python train.py --d_model=384 --d_shared_expert=0 --init_std_router=0.00873 --optimizer="soap_variant" --beta2=0.98 --train_tokens=313800000
Below are experts of layer 9 (counted from 0) of a mixture-of-experts language model. Rows are named up (a neuron's input weights, with its number), down (a neuron's output weights, with its number) and show model dimensions 144-191. Each number is 128 + 32 x the weight over its row's rms, rounded and kept within 0 to 255. Numbers have three digits each.
Before each expert's rows: "comes after" lists some tokens at least twice as common just before its tokens as in all text. This comes from a sample of Wikipedia text that the model never trained on. Tokens count by the router's weight.

# expert 4
comes after: " the", "'", " of", " in", " a", " for"
up0:119137123127111143136084067187133119120163178120131114112133102127070094164142136082149140171116081181149162123102068164141148156111142127118130
down0:142108193127131131127096174098055175112130170128153124155175068122180114145118110165108085137107126085174117192117164159134141144144155140098098
up1:152142148121156043125082121173162190129121134174098151167103140103127121116102092091121163165138140123033171187117138171175126141135137104128151
down1:156103122166212150121068088158136115147090137158144116086113042131196083125119181100097115077123138116090093129158088113140101105116150128083097
up2:143123079161173153144117107181102127125146145169149138097136108114103129167166139188131126112116140181143128150152183158098065076082113098151121
down2:091144049122126080145119138102149165176142080096143124116173103084118161128119079120146118132189112092148117155132170148129196156113159065104154
up3:162164089127150137153154051107079164181090097120069138105158165118121144107133124181085061139129164084132168150178101141133151123142092087102143
down3:097164165113119153097107135148128132145079121128105165165160089160152107108126136182101096146153176098124101077157118171160117095175177168163128
up4:091137090116147154130132133127146115144107110140095125118198092100122113084132128155068065112133140135128168167142112150153121071082082162102143
down4:125169108141139051152105052119089098101115158094123172211136140102110124176119080154148152153169166146158135134117080087131099132142076117141153
up5:136076101103096110165123156149118080170087096066167172073100132131126129133118139108133140088069145141179108188124109104171167192040133097123125
down5:093205146102139121100065094159136100101142135169096086174152140160145095146127109067103092161191139113186092159123117156117132135226128108169175
up6:099144056154109120224095165113103103092122109127061132118092069106090117142096107165160101093147134164185123118181089165108135179140077139157106
down6:104130124122112122068128110108066168173173120075081127177054166103197138136100115170121193137045127157071155147125129086098135122176133092092139
up7:139119085131116120149112099124173091159103083132108101133112147150134085148131144117109126155158174093118099128141112181071185124158136159142116
down7:141116184059141145157120124084150160196151096117164119138115090145150115119194086145137159153085116170132132104170162090089107163101153131156079
up8:144125147123214162142158167101166172121114129095191092102145126136079118108186142142123095130130111085176109156127101099128181115122110112125136
down8:125067173094136154147142145146133143167161133115139153138122108099105090064068113091158106083186144087097207113105129114137147153094138132116124
up9:126143167099141131179197093084155108127110110120139150177115149129105195119186136099113102130169143156037166126099066128158152127154170161099170
down9:049123125133110054127143097159107167159082162119125113142064121166132097205149139139121112112080095094145050116143097118221146112174142119125145
up10:135079128055176106146116132129180085154104175104181128143114122151071159200098088124120140143146086180119143138092075094163140122153143089061133
down10:115088180113162146129185143137122085199162093115098182134147070168122180175137155116148097144127105057102159098131110137117152100117121169135106
up11:126090116124090129144152121117114138118155139071149133175162140147105127167153102100073140133147168147058143093113053086144182099159158130172212
down11:134102155120142122099117119205097037144111120167126142141167112222174154102097111106096160098055117171132137111142074144087092074190156151158118
up12:157152105154171156135134189180148107100105101100087119125104130129080102157126159145144120110126143132167150122129112155140077088081149111089118
down12:190115121094164130114095125121141112134091166164083156134112149134125164120135129057159119123092129106093092159112097138148103155117046068160107
up13:130067107135106089108121108145112123165169074165146103154156156190078086130089131067128162158164162146094099100128206086135097135133082109139154
down13:110146179145140098062085106109156118107094152118135169065157126104076121110109143093134104105082141130099169155099103116156163154111163080114175
up14:082120149149158097128107128158093131110034105097099113126158135162166075119100132156110153105093125123074121181109138132165070099030142105112101
down14:152138156112097148156121124107120185138113119128127106138188146097184157207144128133171085111167124080111080146190191101135131132156172095119112
up15:111112143143090086184166159105078129141122136122089126117159161171063061112115127117118121116141142130083137162149106113167141168117152112173145
down15:188157061132102128177163149066081158096135127101064066141215137087072082097134120142137158136132108150113126124109153122092115122034056119080099
up16:132130151086152118121104125188121125140076131150118071091128141148135063118095107141129151155133153169105109114145122111127113180095172118112132
down16:154157148187101118175156151130107158135176072082122176132144110107050075121145113112119120151134080159132128082126155142089135110161102140120134
up17:181159069132060110074152112165133180125154132145088105113102095116127120183166182074127069104105123156126132112105083126145146119101100151124121
down17:164149125133174121186152151146163116135094115203113142156095128122115195109158138165214168189106187155088167121162077145151124128164089057127138
up18:130103130203124158096187137109112114120101096198156101130125058101137077120188149078095157158142113107153035100165049155146089095120129083095184
down18:106167138155097127088130135073160130111130115124174066121134119146126106115113145074133133147102196145099133090164112110143130145177150122090132
up19:097060127091089178134079155072113104176170092142101171057129070154122147155111128134080112144136142106111101185105089136179159114120141144160136
down19:105106100119126106115128171168156142135106179173125128146170125093164146126144151113125171164141157121093116114096165088132103195155091066138124
up20:179102163153105098140140099128153093181116096114120141162118099141167058127134089148171092200133148147082127171144056120148104092131127109122085
down20:080110170140123120107097137124078111102098164114172110083081152192097148165155147156141156129099175124137113114155177154150142156139112130174151
up21:112131124163140095134140130165140099064164131151154192145128117136152166143153133194137110190155128150078156114130102132182148134160169172172140
down21:152142074142095162183126145090123101083149159093166156107087142126086160134124163123095100085116130135172116105196145136172197122171132080133134
up22:061102103072119093157100140117160158095133121168133129165164075149158115146130116115121141205110124122112127051142101100097134098094098116111082
down22:132136134143121075164156113132103159165085172208160150096142078103159125144109099146090105155113206155142091197126118133123137064147088093106121
up23:159089087177059070122189185128101102141133156115124135079168122066181114097093111146106126147093165141121115146090136082085174158090061131138120
down23:063149095120104163147087127149091145086128153133101161150181185183187166154185125145099159113127126172189191168163126138142141190113087087119064
up24:061127102126135130122123073131097147060074113130080185200157080149087140102107199136115130130135134194138101082125136143147125126140149136151202
down24:098081093137135141147148125118149142130075154139095118080142068095143088091107119126078096132164148156128079103236094139099132117092133150194113
up25:133166101137142107149160164158161119124152121169135140127098073104056143170101115124141096167129113163073083118109083120137122143124092112110131
down25:106115140164134136074140151166119135106074142188135171155164165141135175122107154139111116173150133093177134155116131178108176136135122172149145
up26:177153159136135114111078178096098136109121128102125132177157144167092150189108125151097126139122167133151111125119131103197138167130098135128161
down26:109122081164162131091103076117185109148126119103107129103113130116114130095125109125117171117141167161067152065125129130111146166130131137097104
up27:099099143114093139110160156153133119118098132129130071098143176140158078157068158147094119133160083116146090119141127100158100149097132185203131
down27:096080141094167166163149138155180096103121150105132163179095147164142143098132132175130153102161154162100127140095137112130102084093134141175141
up28:133146136145102130142127202147163126175114068169117128088104113176161127149059173146125114190175181121166125095156116130137113115101092123092137
down28:151105138191100115108096128122051163113134123157075166148176131146159137219142107128114108070119120128161122152151109109080148105148189143116091
up29:167118130137167152124103124149145120119149121161123112124098099147150112128127124116117123175151155156150120142110130115111067116076063132105150
down29:149134079082152115108108084127068112136141119093101154181084127160175169157115170066090103126122184131164109127088125137110171053119125110135149
up30:114106086079108117140142073143143080127115137111172134167134141135144121147090176155212089189069114115136191164189086100164144131181158136105144
down30:121116113166086084130107154142127094213088103162092204173126131139127115137120105057150123151190135040135091163101181142088081119150148145098070
up31:111088141188118145151144179149180131120137163161077145105155105081123194095162199185140146096102107161103015110130124141178112197170120075172140
down31:110132078134146119162077171196111129120171138175104130160122126167121170160139136118130141141103136155121112136150167146137173116139078153143187
up32:095149121142151111170139103097089107120118124154142167093128122098123119094169136208166093160106089113158133161106134152141162142164134101162067
down32:152130160109113147171152163138124032114096142153117118128155180114167082153166164137157167152120115154111133156121118117137050153108136169105103
up33:094116093120148100130144147163153086141162137108130135094212151152084076147133083119180156153174089101107155157169122103174107180136132161101137
down33:120193131086159085056178164170133126184109176074103157164140089048150107073134116162150106110096087127106119177086168148052107091106122119092161
up34:059072122090093113136118106125119093126108102140055131126082092118179114111127063166115112104099138153182104128146118082044135112106123092071130
down34:087129126096092143093129102107055179119135112152160101108124171102123083149147094139137119146183091150141139155121093052157050130117150103114102
up35:118106119084186095147111068122145113119125147074156122119115068153123168112108130147061146070128179154203168114125094156145128106083100088090146
down35:107120127090117165158147126135176148035131113152149083098078152135114162117100120187119107099125150153193124166126132139136119110128144103171104
up36:082120108113124108132196132115089124092088162083184122118139142122110138141148124106151085132112059136089134075064084167115128077175130128103077
down36:162105098112121113105096151135137132121152133144162157081109179112131138079131082153144112104124150091136173109171152130107154053152137132120110
up37:121137111174115143146134163139159091063109096131198100083104105143124145096075189083126111111066160097053152182160119105145124064115105128148135
down37:041144104133150131129128103129158110116121100150158125115141121080116188120111105089154106112115113165092113164154117149201124127127134118139174
up38:137125112105091095058137146125148119135153088169160111172074144100061145157130071146124099168122116107084149088128110083144165139083172120140154
down38:132134133080133152090125110108143083120086168104096149094111115040103110080163121162085113121159134159100069132141109162092144126119111089188109
up39:154140194196179170172085148113098093119156126116135113150169155106076095190064117151137078131152134113062133168145124168133138129156110117141141
down39:155119100095145156143184095168154108113142163157152145100066119170126142132193092121176179171142097124118085068126097082126123103146113139120144
up40:123086132099076165140134151181092106126117128121131087158179124155147066139122146121113142091114160140127102130110128138153138105137223116087155
down40:129120114122147115140101081121145169096114134132124177141125185168089089045155116154162171124182130135110127111167162086087127145093160128107111
up41:147127081106124138150146124166196151125115109104115156116092199107156119164136053115120150140147189228222133157117142120171151142153112088182157
down41:190146130051146160120079123129138186106154141113128165167135228096109125130126148071152160076088094151128122103121140169132135150161110146173118
up42:091155089169146113069140131115156056137081116142131147078137087129136084109092137121059150088164157138208089120112161128136129142115108146130152
down42:180173178118154138092137115169182104134128112151101120094132121104139145114170161185157101120110135065148079139171127104138141154111087179135163

# expert 1
comes after: "\n", " |", ".", "|", "==", " ="
up0:122154140139130133131066188131163112117149144091163090151129170130126042110080098117128097129144118127132093135178087140142119071105172143101101
down0:100166126158103082118148096134195116107166117121134149127088123118114198053180119160133113105096146039146083096109159079165186178117190118090128
up1:149102112148117132105137141105128137151092153089128105091199110145125108131191128148106109151151125160160142126128170150149176107123136152181091
down1:116121150085175137156132183103103173168129141097190094156137101166127167205094102141167083136111109098132155189187183135100110155103140163158131
up2:109129115232154139136143064079133106129129083118095118205126112091086170072124131155126105109162164132111185116147090147178149106144139099120168
down2:157131154042115201154110129113164142125138117131199178139138062128091070123155146128132083170156089120140150141136126133099086108110115133151110
up3:136079109171152112121222178144106062145109104137106083105134133190124178131136117147147122129137098170102194153123098155122111123155110121123121
down3:147117101071142096116130146184119096051170144138129138115151108145157064101130137100143141189133122102109159165123090104130119146099089151081142
up4:182133074104110159135177151141158109157111136105094156133066142084116091111074056094098155066099148148188104112083145142083089149114131135085157
down4:195179097130079119157118122072082126138086118125121080106064154108087084125116031126100165131208161115140122146104096124138131139135115081114108
up5:095126126135101148158098180088181126124112050105085080160094138068123121155109112089081121107084153137105058128145128109144113150072197116092086
down5:122102139150121101121135120138141178138147190169120159110134130185140142095087115112125154113134117150126123140133146116169126094139087108148181
up6:125138144134166174156097139149165130126130087082119103159091147139153083117125088127157066110101125180156101156102073135123162132177175155100102
down6:138100128132133126178154132136201137120100102130113170106146126079171119141107144114102120113127133108188097131185175151123147147156080067132145
up7:090122142139123172127098214073087135165101162126167169077139092146111162126111083091070119065131146103124130169158108110153159111104123100161101
down7:120144112158148184101161113120157148117119133122064130185068142146090130106148128153149183137147133064109101141159088108058101151094097104084110
up8:130116153145132148139108071083122067169135141108113099160159105079101077084077140096157109148136190115158172149162118114163154073101142120069112
down8:174100071148208097165114225142161154202123092139163125128107149185168155164135150127170197137204089122105132126088121106177156142134090128120139
up9:133152151116154035067158103145125145175123161070140139109163102196096114099121170186128099149118122178126167107115127144085119139128095148144060
down9:152169157149131118113166160132166139133114149136129151063139108131074103126097170156111169095151163095168135115184119093196139098115143141172145
up10:145129067149137086096109097146078121203198198124063113144134153177086125115117159109145117151092109133068109155134065181090139113084094161090168
down10:076140185149106059165119058101107136161112117134091115101114127097107188104086118067106142171160124125148106217136152123105122126099158124136130
up11:117106128099140118128185133116137123102133150132136082087158109114060085166108067198087123120130104158117132159116142141154149107118147106108064
down11:108114159123159145131164179067077126119137156138123131136167131156168129133092090116115132112098081159132152105128107090139150132102118113103144
up12:153092176185194089131137160143137162073126132101103151149096130097134184130176179132143145099115159106160110092051112100149094121079155150123137
down12:176069190089143160078127130109146132095136106123138148141125125126129138126070137114070183193092067138139150096119135092064146088133122175109114
up13:103160092135135067125131126136144085140077070077091162143147116106125106098112114169068110147100123090150125186180108149103119177130167125129102
down13:086122176181121156134121160097127120106171178146114177114102144113153173143131171156134141100136137138061120091124150143168178141158091155101157
up14:136132168102167149156156083129119100141133072173099103075122073136181135106141112133177149106141091213135136136085094111154144139123115084048141
down14:170126166159154088089128168124123163089169130177183095142083150146170120073186106158075161119170094162135139103158099157103146100113189137174123
up15:043178129090158157114103164106093125113113202098107102108142082176149153081165115113103093127189112172108102134107125205137128151112148147138102
down15:093099135096148105154082174110143183053130082094111133114170112139139130139124159118125075144101166152121142136185162150114120163116136156114131
up16:055091064142178087098130122091106139076093125180091143111070064136121127144083174132103138108098104085109153080168137092146075136108079169134154
down16:129113142147148099085131089102154100150105122124087172126138158173148118117145171087210095152120157115173126155118168117093170141122146127111139
up17:109137126165146144145136141118107095123112191161140095072108127148055033100085115154100091069134141142151141173105132105122133068087149145095166
down17:153095067135138166152095117113102110139157088133138153153087086085129108112161091173184109091145084099098128139146113142096136147134127093124117
up18:179163108129134111150210166132137123125129106072116186139081076118134153152115129093109136187100140128179125092089148141096117101182166089133105
down18:128206144116064105074139118084165114127159185096085130137140131165105162074111176131131157164104129139146148130164162128105122133097123159073115
up19:188227138095182149159151078152171173069107065120146128115138129121127096171136050100106155126118134170168126194105146131179098115131105145157199
down19:098152086137181141099135159099164164177106158111136083152105173135116185183150123141154193121117108128086068096154151075128086066142061149057153
up20:133119130149096097176109172130147149108073147161178150151147167058153097119121062112062149134128129105093119132133064122115103034113123139091086
down20:092183164133187140108109087136076147152186114160137124115178087147141180142181144211158093147200104136163144118111147152159152099144123112115171
up21:126131147056138149142123129123172115093118147136170113157122090135157113156114093132144119135138094106146141113098126137196181098135112144157170
down21:075126097129120152155148139176039122114164134102076102125096153155134099080163119158160060127104155073103160166099112177156149120117138172147151
up22:125172159100129178122153185150111115117143111141203204082139156147071150104161125116142127108118162126131197120097195082129111061088152115097139
down22:123133108101174099095133167132107089087141093160152156135133128121141140181110110117081133138113214133156094108115114127160097137144132062126126
up23:164073082118087101091151108172107094142128166092138167169137142150142110122135086141129142164102173157095085089108156138150187103145116138122172
down23:183118145113049109164126181139135165121153162113156126117117109117142127083170143113120121096147114114087061131157170114133067123137105142106143
up24:138135107084142060123141158171099147171186098089125153106127163110131079087116167075146147158097117149156163111144134123125114121146172116134127
down24:083172131134152166145140107103147125109070085159122125076133129096122077154138166162123168149141116121144146142079100152104119220161175160118124
up25:162107138161152138110164107153159082166086143166152223171061133100097136123093139123157131044112127121082109093105146124132063136084090132067135
down25:129159100124106140175131111163144061161106128110185115137113165093125151182157133167144130075125113127071185109094154122147168106180090187157104
up26:190149050123178145056166190078087161051077144113144122090147114102170113111188185119058127086142146133137143122155118154123103087107131099116119
down26:154091156159161097130096140078126239113162157094164187136157153069128091133120113080107122116158125156104176122199136131129085102143087174136177
up27:095076110150093045120078145085108117149173140087067136117100100095053112103116156131119139106087096115129093172136116165128148109114140106068090
down27:155142165145082090105133123098098143093057180113140155160097109131199168141101135107193142164171118160132163116178150129143078166163126089133108
up28:149128090155111195150123098174191105091142068118120064125163120156098132140180131128110136164122118114095107155151110089148124149141163165120108
down28:133123145150130146165111140125110123076099111087159148077169148174187125072149126198123078095211127136107119094125118188151191147184095127110103
up29:126091173141125122154165163174108088084197075092126071119138192094060107162140129127114143113088214112087138170127101131199081098110144055096091
down29:106103172169163145195129152105155139092170158086138132099169122110127103140171121034135147137180170105141138135130101126129146077172154116199133
up30:157137149098115124167089138169077138098115117083119159137152146085089141178200129110110142101093120105119177159089096113120152085131079133190034
down30:092189095185150154155106144142123153157145108161151096082118117110113122149158156167110144137120126166161162151138105190175127162163118130104106
up31:172163154146190060129163132127105099138136100138100135114195086188106047106099064073147111144110188125141088131160120123157138156164062124142123
down31:129176153120135083151106100076080115135138120110099206123094083089118166155197151095183174106157095072126089110098142082093161162140142078131104
up32:143159110113169199135142150152104133144110151160125126154118108190050167091140133155132159154117143103185067138167065128106172156126168172141083
down32:124137106148111149155232178132152094088157136066089135141158169133125094110140152158146124109116096167144142106071176104145178120119122116130123
up33:092163100129187111130177101142126063125121094137156137162149122094100161113130030062147151114096118161146110159138091134151161150095133093178149
down33:085086128107130076169117177122131133127086158108204115105085150116137081129146087150124124134134125148192138118159132091112094110134117127126063
up34:174097172121133155132074137100104103147138119131124202152169207152166096052083117091123134092107186128121124099185101122097060086156132128152106
down34:053126112063080102123079140051149129084098122157188144120103138133135058133129107133092111093106093098145183138089079139185158125113121136111093
up35:108098090173108106155132052084117124094153126136101147115150067115168127153051121110139150084097169110134159073168092167155169080154103145124051
down35:080138091136118111117157062148123144125182118141189107098200095131155154138151128065097133080166126077101111136114093132186142098103094112193152
up36:090123100155163116064071096115143122166119129125171157109073123171057121104118174109178131155127231082154118141112119153165121093136123171070084
down36:114123145116108201119149129121130135106121177134150111058128166120135093122099118116132153115180090113159107106136109154110074137125144132128116
up37:119119083128136133096132086121162168136147118140162123156188188109120052083102114139157136162140104080097135094142136157171071138078086124146096
down37:122171127125179149125096092089081135157101101112091079137133076137174092150181142127100108167150141168165195124081080204097172101119152145108051
up38:153139144144130142178123101068156180151149179106142155141182105112162117127157148170097104135135155101070121137126111089141109159159117091189204
down38:093157094104120110063180128106118130156074141138139161155124127063089144059151094098101114149179163152137136156126111141146082075119104208147156
up39:108082086141105145108135104184111111136152112104176093165132092109116059136087123129184122078148129094130103089155146173190127101158134082139107
down39:159143134141164161099073131121073135142165151118136176144146154101132129154076073145203109083089188097134148121138061140132106123164168103161146
up40:126131120163156151101143151076135133122157116130148149129164099151145156107138109052136143157124125126104162084138125119183139075185175124186124
down40:152105126149109148105155189145118122104141157108130155132182156177149117154197060122109138146148108120166134184106118181145128130134167187073140
up41:131101101146165130170114095155174095141104136138183119107142102136148090145139116121133121094134152114129104167136152091123110177106126163153081
down41:095192116052120098134094106153144196160141131170154070134115127078134192180076097093126120138123165133154121167100181126184085096154085099106079
up42:124066076170160110079100124085139134108132105111120071130128077113073094154144161138106081076135073160110143177155099103152090178108195129143141
down42:110118095103104070084159125159088103146127158131130153133163111157124060138212138105152164118164103152126127154154099136090110097143129090114085

# expert 3
comes after: " ", "1", "2", "0", "9", "–"
up0:142101099140139108120092111134096109147113142127115148091143136043079099089132080097155112168129197122140120111144113136144148136175147157183109
down0:114100089117160129141175090074116171119143159104131142143070123141126120133198164127137061148171142119171124096092155161136126160085144195104124
up1:059160120094135154136119118082136073139132102176113102155122112160102099161088120142141128083111147079149119115118083162108077095084125105084100
down1:146103100090147200140130172131143062133163111091132156118138117160200124146160109109107139104100110143120114142104090130174126185184068103130118
up2:127195110131118141150151161150200143107091132100114145147155107066107136137137079115099163136098131074113157151139188116157137090136089169083131
down2:182119148099167155126108118140166147183128158158119108130151082166097137175110089136069127087088089154137133092069104121162148125112108142160102
up3:138105130145187115083109166150119119073141132159145136114109127150152091166173156089123143063102082142151122082132154103120082124123118128076165
down3:067138172074102155119147130107148208181160143121087115140065144103124115142139125154139082171123165114161132157109087141174151145163159077120089
up4:102144071156173103120140132066115168128113093109097103162128166198064096101109084168187097135126080095093094122125149130058125105103139116053156
down4:139083137129106086121129108172082132107095134103113163154054088124167168125129119133128141102141109181131115067057068099051161132166131153109173
up5:153160126141117081069135176181234079118192143145144191173162112118154080159133104126121146062120090148088180149178160133126139123102103141171116
down5:140093121185032141141128120148118123121130201189103152062106138094079121107086131147148140176118187143090138168123093126185156140073132168163136
up6:171170131135080126108100122099165101168126127143065112105131137131137097103121152114166131134096152130159159145161123132077097093116121150106111
down6:095070171119124087123104146125197106114045123111113137073091109132112112140149164099114084147106112053098184171098103156116182091082129082109153
up7:100177134145189149118114079124112094120152119127161097121151098133161106114136075190039153124129137153121117120144087137111038095078110138090106
down7:116081168142138123112136128155143176125139171090086123109141132110098129139209107142148150149139104079122072128153135130163105179117167112084117
up8:097098159117110144190094111088114110087035112117121072144124061162163122143156160115142099159136166129142100065103149125141158127121142137083104
down8:139107145094103110176126114174082139123135125143128191105133185169179126115097107114082080081093115121193079129151161164105171105113160131135099
up9:102080108148123145114143148085131140098085128124218088154134118149055097085119107094171130188134147167152145071127130118139100179152076077120123
down9:152183072140072157200147157132169094182113090162123130113130148087190110193160147098121109123145094169115079188151083133114128146122144114155086
up10:118148126061115115130077137115141114105119076151178141186129037122112106116098093128147115121108105140050094096120128190153175115125120097083078
down10:127099122173123032132174115121138110154139111127153144076163163074101173135107099109170154128158141109141089067131134102119127109060132116115129
up11:124154136081171109096143085176114130109138114089129136133134047172116119149168140170146118157101174052097063128123127138169120128126138142101057
down11:085065145120160089147145141092135103104162150098088102118173102098165112098113135110105156131071132190101133166083156084079106149089126115129099
up12:122097144146185169071130054130163068164171099173119110118148071138161093097094176155112144169122137103132128185153147145116137121075105116090091
down12:126087145077115108156144077126121170159167125118167096114010099138175128137080128142167136141150073094113118179125101090083097094184056093062141
up13:100136187172065101141093164170114143129121057154128119139182094149163124107149171101108150146086174079166147142098141130145130122125113102181115
down13:146188148101164181143119098107145114090088175157140150132115096117100123116150128135143125088144095120136127096094108160081156102163116137144139
up14:102123126100111117131102139119118176138115115143106110084153182128094125160156102118162135111074163081102108180133125130146113105051133109147091
down14:149131086135110103120129077125139094068078083097105086162204082086177058126130143120125090161145100059214087121141092153139094101077186085132138
up15:170116099143127101089133149079122165050144082122194140100157082151116131114118086141138109171165165106159073133125118106123134140138107121147103
down15:119150208108120134089118135085171191116143070109106138161145120078120063139092099080077151128155133078168195118150106123090146150154187090120118
up16:115173138122146145158181134122090169146150104123189171131131169138121027224129123164116154143074112116099134099089128147090131118128139119125172
down16:140089102154123071077167108112120120135091087179124211072104121095086062142114171141106178110159109118143151145107072050109084163114157157106132
up17:055137137078147182122145091106100165120086128132088105169178131096132137138145139143101122147090136103128148166157185113159130143126099133173129
down17:198083135136120112114104105148115109040130155156126127125143154153113114183109151167067143156103116168103191188145059130129179176138139120105144
up18:103118129158157204110126102090121089136128183135123126075148175092171101140130077161106134102178148117168146154118104122181137113103124111165123
down18:138117120129121145144085097145190067148128111114132150105110131107081160081089174142096115151122129150081093184149123088109079100089110162148133
up19:155104124098132165055108105204131116123132123156132084156091136091168083090120112111093093149047143095091157110162071145112123126107106150129155
down19:161069156161161165073058154151133102100118089173124109115177097082141108125094160089105105145075188086162122079124134109151068084195106118137148
up20:090121089169129162183117043104170152138209152164063119136104085149163125104130130148120166122052108128084115146131131128075162144100111080128194
down20:073153043164175111130168178154078138070127144168140127150117087114136115103149121179069147171138136108133110145156110120099031131128086167104122
up21:183125100159170135088162031109107140129119106128180116124115144203103189107113153116183104166143106119103135110132179132123124128087159169074154
down21:138110153104138108208192105168178136158139100169135140145125105212187113131115119074097194142113113118171128143154115132158140097098110175096118
up22:096117153143139140059131088159131077156181159175111163134122171172175099139153119142164138147139112129111170148136125104089096104117175118071068
down22:092131100158082101174170131173101127126090118079090081190145128122098174111119070140112103083138115137132061194151083096134119114169120182155165
up23:097145120100115139158151160136097207107127100172174136126152171100144140163151139109161105094098143146127084106147143133098168128112153163061192
down23:176103144071183115130103157117098104132154150142142120154123160137125150102125149125185130138123116112104160133118157106082101209070118093179024
up24:170171134111144104095081140114126118134126114124115141138060097130128118130072115118065100080115167108109127140154142157137127113194163155108168
down24:104133182093172126127154075155185176187159081092096131130139122142175112121146112181132095146148161144071142123146078154112140164135137147121082
up25:180153109141148105057067103142180125073115180142064138129131117147106127157146084081188146166105103104095136125159151135103095135096134137166136
down25:150132165106080191091126173165137141088170163117098191139153176092153123101124143150075086128118088134202168098112183133182161096144126114152085
up26:113092075179109110176085124132161148129110101080095074142105134158146144130150074157138145160065163098115181137133184105115159090091155085104147
down26:174103133117168094165103129128074147133134154165127107162171135142179142159148126127130134099180111126148149125099112057144054124144128184191121
up27:123147143086072111151156137084129120106165096147119116156149096187125047107083126140133107070138112169142080109131119178123166125184135116115096
down27:115107071104078068139115100135097130132124143073068168172119121115097125140117119139148106103113172164138168130140204091197096111191132096160147
up28:178164090158134090133196097167110118171110117134098138079150132150096070075065114123144127056132107119177126140121129095139160109157108143168132
down28:106118162138088168140121140067109120140138143073149171135136211094115130154111077130119067168136116137121103162146113134111145102147154113072168
up29:114067089152140139094115123148121125082151135086098172134126169144078076134092155152177105103141115118128108145098114145068115184096161117135142
down29:186128091089122159121099116149116080143164124097143100123116140155122155072148112096169124135064109144170131139134086205176137129095156113054064
up30:127085103160097134134143160087091091112100110174076091123151132142149130100052100138103119091155126072102112066084080173072187147182155179084145
down30:168125099123194116162157130146128133114181170118134158135130151136136098111105119121102076118124124154141134119148096072112102164101141086131163
up31:136147097122102159129089122120141113176139143124085100157132182090183129072112149107098158140125158181074097117150109152152153191126130106162101
down31:105105110169145202147052143156153131100150088152129118139112113113126140148132138188157129104140254082094153094098121110132137145124143066128129
up32:159137137085116140123142114145081120135164158162131113134116179124115146132161078171142144151067099095106177105133134113172197092152066165155128
down32:126100149123122162147181082150122130111119116162106132103143079146168071095086149113117117152128150089144088148097186088124076093112130127143151
up33:131135121173201106110134132049106152102194151109131128199135117124113162153050136101101107141147104108160160209170167076077134134113073094098106
down33:156123137061145124113060062141148132169184132124155108163098171106172107153087077096127142053114166189122103199138175148112162098143102087140129
up34:077133157098145147129109160103156134105122134092137152167188137154189124194170072117106160137149131125144160099205124129117140121062143076090112
down34:149102118136145085150109117112174107085145130151117154129173177093155053131116114173088218079092084120103121110108119102115143210090064090141105
up35:131137084068125081126155158028159076092143155201101111143170085073098158114148077120088102135135109151057147132105073120116079151144137171090155
down35:127129153077172121146081112119100056144107149111163145095160120156119151137171131122106124176088127176121157114124123145106144131168187128151080
up36:098113095167122157140094161159104107120165073125097117183097184086204114119185165119057156089116154069107104147124147176147145121169104124139128
down36:105137128113118133138170132091178094158143118048136152143167140089064061114158154110150138138172112128109138110132255126100134130076128098145065
up37:065149096115123135162169189128132131146153159073112157098185127140121062154161117135156116128082127147108172149156081163157082121135143159121107
down37:109112105113158120146097093128122083164107118097112115112081143143102120042146149110129167108135107090135143149107137067079139156189098121149131
up38:143143143158109176074106134098113144098136074134084103105106150090106122118135133155131048155171118126116204168122126137130117100146128110153175
down38:118096081137137123094105153117162106129137122130110075117116123138120105115178130139097175160202096082116167112096160128131091155108153170098128
up39:119112121099134110140177134086055111148125110145179113077167124118073105069066165106070128120137139132150159070078150136154167110156160136108145
down39:105139058156117132114116054093143125083141140115114079131111116174112139159132114170160066126133145134092162102162145106137115138174097096119196
up40:142099116112119169119150091045137078116107127192066190108134183185151083092111116096128117127148136138126096131102178104118147170082128125128075
down40:111101145121118193070109129164158150134115123187131144115115137094159143076098144109078166057096141131134130077198118109213060102078119077141107
up41:110070152139144152060117173164117129151127114112095150121165109146107107116154151156064131119139128095087152071136153150074123187180177070132115
down41:123143083088080134092126173176140129109113106149136159102134168123136135127150159042110079157167153131123108111107127115148115136103081061124160
up42:162088113105168116133119141138140055141112141129135142134094144135119113091136051119141124128097154105143110121079127168091139093109133074135068
down42:122199180176182143164109128155167130155181124079119131192115059131143128170126148118166151154153152150152139147151144164117157085124142144120174